{
  "d_model": 160,
  "experts_per_token": 2,
  "lr_router": 0.00151,
  "optimizer": "adamw",
  "lr": 0.00236
}
Below are experts of layer 6 (counted from 0) of a mixture-of-experts language model. Rows are named router (the router's row for the expert) and show model dimensions 0-159. Each number is 128 + 32 x the weight over its row's rms, rounded and kept within 0 to 255.
After each expert's rows: "gets" lists some tokens that make up at least twice as much of what it gets as of all text. This comes from a sample of Wikipedia text that the model never trained on. Tokens count by the router's weight.

# expert 60
router [103  59 130 138 124 136 127 103  95 145  99 164  89 144 134 100 118  86 146 100 152 143  86 136 129  57 117  99 130  92  82 135 112 147 124 122 170  95  78 128 153 102 159 109  70  75 174 135 164  62  69  84  81 166 115 124  86  92  95 126 132 144  83 165 157 118  98 149 147 140 132 146 105 132  94 166 167 121 137 163  88  92  79 113 181  87 114 160 126  93 108 161 150 125  98 158 115 150 158 142  99 162  74  84 106 171 110  58 116 148  71 130 108 110 120  79 101 199 134 110 152  99 139 110 124  83 156 178 150 120 133 155 155  97  74 134 153 153  88  93 132  76 129 129 128  78 145 166 137 167 115 126 185 111 211 162 142  93  76 111]
gets: "s", "es", "S", "ers", " Z", "ts"

# expert 34
router [ 94  90 160 156 121 140 101 112 142 157  85 159 117 146 131  72 127 131 138 147 134 146  90 130 131  51  81 124 151  96 103 175 198  97 163 141 160 111  81 140 140  71 158 113 122  96 154 165 150 111 117 137  86 134  72  61  82 173 127  79 151 110  68 163 149  96 143 134 157 120  97 135 123 152  94 166 136  85 143 181  92  93 118 119 156 108  96 214  83  97  79 145 170 120 115 152 138 126 154 117 119 151 101  95 163 140 116  77  83 153 149 110 145 120 134  92  98 164 193  71 132  89 144 121  93 129 172 150 165  92 154 177 110  99  95 112 165 161 124  75 114  89 103 149 109  90 155 143 124 153 111 121 183 110 137 200 119  92  67  94]
gets: "th", "T", "ation", "ion", "ing", "ity"

# expert 32
router [103  49 128 181 117 142 108 112 121 172 118 164 153 136 154  81  70  89 105 161 147 182 111 143 136 123 106 102 133  84 139 151 185  83 190  79 185 107 129 163 153  95 172 117  55  97 172 172 152 100 111 108 130 159 103 132 122 134 129 102 137 160 127 146 138  79 126 134 120 120  81 151 126 127 110 158 124  77 136  99 120 102 102  94 185 102 135 188 115  98 125 167 169  48  83 122 140 143 137 149 128 125 130 129 165 175 112 118  83 186 130 154 125 101 123 121  72 148 141 101 161  79 132 131  77 107 115 135 131  66 191 159 102 123 113 112 174 165  71 124 120  87 114 138  84 108 201 152  97 176  79 100 172  96 167 144 104 124 111 105]
gets: "R", "N", " (", " up", " South", "A"

# expert 48
router [ 87  97 116 137 144 110 119 103  66 123 110 142 147 145 183  68  91 131 127 164 160 151  80 163 170  70  96  78 170 117 136 181 173 104 144 118 154  77 120 146 112 121 137 114  79  86 147 181 135 103  87  98 123 151  98 103  91 135 119 109 157 175  67 141 150 119 137 129 162 158  98 162  62 143  97 180 164  94 136 124 115  91  75 121 173 133 116 145 121 108 102 157 158 107  94 175 132 118 155 140 129 150 110  54 141 141 113  81 107 161 120 129  96 115 147 111 113 124 163  89 164 103 162 120  90 103 191 192 155 112 170 134 104  81 115  96 141 162  82 110 123  72 127 149 112  64 195 161 109 188  99  91 178  77 152 152 120 106  97  88]
gets: " of", " in", " to", " for", " on", " at"

# expert 16
router [105  74 158 155 147 149 139  98 114 171 131 130 152 162 144 127 126 101 167 137 166 147  63 148 126 141  69  60 142 116 150 146 123  98 154 101 165  66  85 151 215  88 156 100 104  95 172 140 142 116  70 111 111 153 113  98  82 142 121  74  98 144  79 123 168 131  87 100 144 112  84 109 108 109  81 159 165 123 151 121  99  96  88 127 135  76 105 151  73  74  97 152 178 132 100 154 153 129 131 148 122 179  74 115 173 166  84  98 106 171  87 154  81  70 162 136  93 173 127 107 148 109 122 135  75 119 134 163 110 126 187 149 106 107 117 101 151 147  71  82  77 126 134 112 106  89 195 148 120 129 101 105 154 131 131 156 122  64  95 113]
gets: "at", " not", ".", "all", "l", "pl"

# expert 6
router [ 99  59  82 170 126 151 109 124 127 151 138 167 119 165 181 101 118  98 134 131 154 156 125 135 150 109  79  96 141 139 116 179 154  68 149  65 155  93 108 201 157  90 139 107 101 115 166 163 170 131 114  92 132 128  44 143 114 157  74  84 109 132 127 126 174 123 115 153 136 125 116 128  78 138 110 161 129  94  90 142 108 104  71 152 158 120  95 168  83 141  77 140 167 102 108 194 163 104 144 142 161 171 132  96 144 182  78  99 125 185  74  67  81 143 161  91 114 155 132 135 165  94 160 135 150 143 157 142 132 140 177 139 132  97 167 109 165 137  82  72 125 100 113 160  88  48 157 161  84 135 132 129 157 124 182 175 134 109 125 111]
gets: " |", "w", " •", "^{", "B", "u"

# expert 57
router [114  83 104 125 121 142 115 107 105 163 116 144 120 185 155 130 121 102 139 137 166 158 100 132 125 110  92 129 144  97 101 151 179 112 176 138 131 118 124 147 161  86 167  74 112  93 154 143 170  73  92  74 130 131  80 120  93 150 137 107 168 218  97 139 115 113 116 149 167 163 140 169 131 151 106 163 150 104  97 205 143 113 117  80 158 110  96 153  69 150  76 175 168  93 111 155 132  81 142 119 119 198  92 110 153 191 108 127 130 148 101 177 118 100 112  70 108 173 156  98 176  82 120 129  96  66 167 167 137  92 148 113 108 125  94 128 131 131 102  84  97 106 110 196 117  69 164 145  94 156  98 108 189 123 171 178 108  96 114  84]
gets: " |", "g", "'", " P", "ug", "ap"

# expert 10
router [117  84  94 127 117 164 147 118  89 161 132 155  95 148 138 126 104 133 153 189 147 178 111 149 168  93 103  76 158 150 120 164 196 110 123  94 143  97  89 149 181 120 175  88 112 112 153 133 182 104  93 105 143 148  90  88  66 127  73 102 136 144 106 122 132 141 131 178 192 138 125 162 118 148  82 151 141 143  98 187 114  80 112 142 144 115 125 127  74 121  66 176 179 132 110 156 143 144 144 118  98 110 103 120 156 174  92 126  87 169 106 102 109  73 149 101  64 165 149  76 125 154 140 112 131  96 178 156 110 100 179 155 114 107 111 131 165 102 100  91 100  83  74 165  87  56 160 147 103 158  91  86 173 132 173 149  93 111  67 108]
gets: "0", " h", "r", "h", "am", " s"

# expert 49
router [ 75  87 121 124 119 153 148  96 100 156 122 144 102 147 152 121 113  69 125 117 119 143 100 193 169 150 111  97 138  99 129 142 124  76 156  88 165 101 148 126 140  82 137  84  46  54 163 169 136  84  76 124 116 136 101  62 118 115  83  71 134 158 110 136 171  95 135 182 128 133 107 158  94 157  98 151 119 108 102 141 101 104 121 134 150  85 123 165  87 100 128 174 152 130  93 154 112 146 163 160 104 151  98 108 138 190 128 120 106 161  68 154 149  78 111 104  83 142 165  96 156 107 141 114 121  93 158 173 132 139 165 175 125  95  93 151 138 175 113 131  80  78 137 192 147  90 192 171  82 150 107  83 180  87 196 144 112 129 107  90]
gets: "s", "In", " In", "ic", "S", "es"